{
  "router_score": "softmax",
  "normalize_top_k": false,
  "init_std_router": 0.0308,
  "norm": "layernorm",
  "norm_eps": 1e-05,
  "rope_fraction": 0.5,
  "qk_norm": false,
  "tie_embeddings": true,
  "init_std_qkv": 0.0212,
  "init_std_o": 0.0,
  "lr_mult_o": 0.915,
  "warmup_steps": 200,
  "schedule": "wsd",
  "steps": 5619
}
Below are experts of layer 2 (counted from 0) of a mixture-of-experts language model. Rows are named router (the router's row for the expert), up (a neuron's input weights, with its number), down (a neuron's output weights, with its number) and show model dimensions 0-127. Each number is 128 + 32 x the weight over its row's rms, rounded and kept within 0 to 255. Numbers have three digits each.
Before each expert's rows: "comes before" lists some tokens at least twice as common just after its tokens as in all text; "gets" lists some tokens that make up at least twice as much of what it gets as of all text. This comes from a sample of Wikipedia text that the model never trained on. Tokens count by the router's weight.

# expert 0
comes before: " the", " his", " a", " Fame", " its", " their"
gets: " of", " by", " from", " death", " former", " on"
router:137136134078117084105175162092148095099133196145137045078126108118103152098167091145123109078168104108178135149153135109064121136058172120111155088139118144171149126165145209123126150164171164139143185128129081171183095100100124177104163120181115131131144100118101136115137106143127102144176154127124116141132144175142098114096127113113176175124120159142083124211210139122121166075150
up0:115140115112159097143102116128148112072159104063128110155054108106044130136069078144107145128149090139192102107106132076116166108121192206141130183182135124106118127171144098144141116124161100080085134144139169170092102099146125192079111123190176101176165095193157139087106120066123099142138115170115134044158147150098077105153122080159145061124075076187155129095131152123131108123162
down0:123129126106129142077125074137107109108184146136120100132172124092149134090164114107069111155094105177148125164101073135175163110091144174113139050049120117112094156159079119095152159132144100118074116126080085176152171129103144129122152161118083121153119151101136136121138102165145055136132145154104141110144124111079110074113077140150080108164117130143091171180071106136094148130138
up1:153172102159181124154152143121046100149124183154179100093098119144121113061098085105130144090123106106125153131134172144093067099192150191105088173168125111134172138110163090113081124116112071147168180120086121159099131145094117127115122150052121077142183142152113140211125113129179122141097133143157053060127093130097088181111147111140079137163168023139203150160151177183060091108123
down1:090161162141160142099127090082103123126123145111165087125097132076129115099100124171074108188168071103067125124102143126142115186125185081133133142104106141105154175219096139154179158116131121120125201107188165105079098115066149087102096128152126108149173132104178098114145092182162136131053140098169114103227110113130125136132099096159144091152116149098137055131094152125084108169126
up2:151145142115138096124106106177164094114125129129140133128086086145103103122106107174104138210133102161093164097124108156095130157178198137117137144084117160193116179099099141134162115141084192160130138153140157188145186129112194171116131157149033085151119125117143200158184166209140148154148086150116090196110088127144144132132173128144137146102131141065100066137084096150136083123142
down2:132119142139083132115153135141134077111168137129149211114136130170094165160094157088157120150111119125125151149088123160134075049158134154100161104114126166188085094072125135159123115097165170142172130119098074155121144148084159105146122116170210149149126161117090062085179132123110087078153134091132143135130105175127130112096150100181110096143120146177122063087150146147169139192093
up3:199119134111122109204095166135086114159139068094134056077137162132144126163098117163180155188093151101125128188147160136101069085187072117175118085095148120199183144098139170186129176088115124143057112182176137087130135125134122144125148134093191066145137181106158076123198157155111142128080087147154126121160107099129125122098111101108148107081102077111096164153117166097199078146125
down3:097127108172121177158118106132110111134155155131178121158126159136108107143137168145131126113169168074122133133119086109102112096117102116102163138086114123102139144066078125143113137155144184116071144113131102105148136109083130118118124129111177153131132181064171114202061145167169149174095212129146173106159091112094069110134139115131114115138080045143128113143149111205136111128150
up4:134126143066185160093111113114165151155122152098096127152106201123126100159112109136161099170132170092088073162140142136084122098078076146105127184129118089160145130178142139091095124158154151078147112101153106169144115121147142129134188119134195104055130112133161147140118128147127121155133131090120136146174158137125109107142086157095107111116100112168168143139107141169158123118070
down4:148145143169131090107149143114110155170132094165108109153155133139141159105168094162193148140199123096182091107148188104178100079084187184105167106113098152118116175100144155091132076087151181129167094107120168073120166101161128100139103157141085123099138168096065158189143136042143130087139086101124139142112120142130166117092171118087124101112063133140068199137141123135137115153084
up5:068078129097099104059100128162141103173140089162110127139132113155062100157114090145132157168137118153104132139079124120089168130087149200136141140141115173128112175121142133185147108110104097105105120134162135113118132149156133132144127162134118113106133126126142151166163133129133187089151116145148140090136120126153093060145099094134145120139132127098089095145156138149166155102052
down5:137131124178103091085121143125153118154160104128116087143111133124114158159122113096140146048143169147118154089092124125107138103114091105089076092164142119075096167193132099138113135077122102126140049113102166105142103144157135156097126124146089097152063125150140167147116132100168124142146163108148130154107101126147181091108131153122066132131173124132156121134121165131161084158050
up6:194107179159152129154169161140083144126147170128168116130086145165161138137197093133110120124041090178119096124105130159146124169144145164135125187132178126181150150132115104163139143145115100184064071094125087180120148121068153097094119125150186095156136148106179118113162116124099126164102080121160098111095125133111067142060158105136119130158127090103100128168116111106120147054096
down6:132145135109179113136115155121153163109050106152103178122080141154088088177071121117115121136151077121137142143044129136107115114114098152090165173075093112108152127090108132124149141145182152109171112166122102108137154135122132079104135129156142144117098120156137103180125101136157131054119107180164105138061140142112139121102170103182076185114098105144159150194099095146162090094160
up7:067064125150184082158162102199097159124105148155114151150119139126117110150122130113182116161154191090141134099105082105144069145084115118137153113172130086115142139121117173144098136111179144131158184092116115124111115109104125150162136159086127154123118138085156135139162122185092124075138128145148143148079130176107139143148154147054134067127128145122053105173120110139076148114149
down7:155148123131085144180103065121061155137130141153134099074146179130092093101128109123104172127135150106154110114171183179105145132138096077107134095087140127115117105052187087160119125086243097109206162141132152093141161098188096126078158122126136119112115172123142190073127154110101147132140061124134132162102177140075131127111144069174118083117124190135150203129155141087155114132157
up8:145014161221125138069119139118161165132112119157157096100179134116111130150090152109128113084161055097138153149148148107131131172159121131138149157122160160130138136147114192174161119134161090111191138101190152132138084151137144088177110152120168136112131143085051058100100159066037118157132119082140139066151122111115142099155163128143105140132149133157115138109159161124059093128138
down8:176093138144132094120155175117126096171148142100115173095109058116108119107112114123178142142135082074151173118097122090112053140085096148133134110173129119118130204158128165109140104177158079123132142136159148089138078144082078154170133131188164138160069201159064115132118135108115175161142089135135134146131138111123100124174068137122070165145154137114134075143143124092086129132143
up9:112096157099100159169177148189120158120154123132136113083206137113132115175110204136110108165165140179154134083109153157095067150165126100119108121154141112114137160110063074092087141165105106112075147146133151089128179138161137105165158152154172100079200127112175125189144110149113119083090075121127136091087078149100055111141152084077100126126176107061116143170137162101149115101118
down9:148164130130135116109141117191047075142124107125151124115091153122127116179165097126146091162177104143141102155112066128173149128071147109131162105100142122127075132073192125173166128165220101089100071126120127113131138133084130149131151102180120119196128126110110152102118120116207048087151178086160093149134125135120119087073094175133148090145123157133151156126125115097168114128116
up10:109118169111066136108105120098161155178173196114124156123116167147049121107154068130095111107100067088106153138172126154110168123138079161138091109142131131131199155179121178146162171162160162078098075154155133086138161089057140120110127082129143169107144123054116129184127157077144171115104129141154137136141190130156108171066130138109125174151082111137116146093160141117166162145126
down10:147150123160187145111131139156142163112169162143145123104114165161153118134059139177109128143113195129106105190114137078144115031162138133089126112223115127098191114154170152080108113125110151095108160099101129158137114125195123140102138078082134110159100149196188123106149164110181089112129121048183184108088157131120120187127114090122150142108150119098160085148103136129149102111109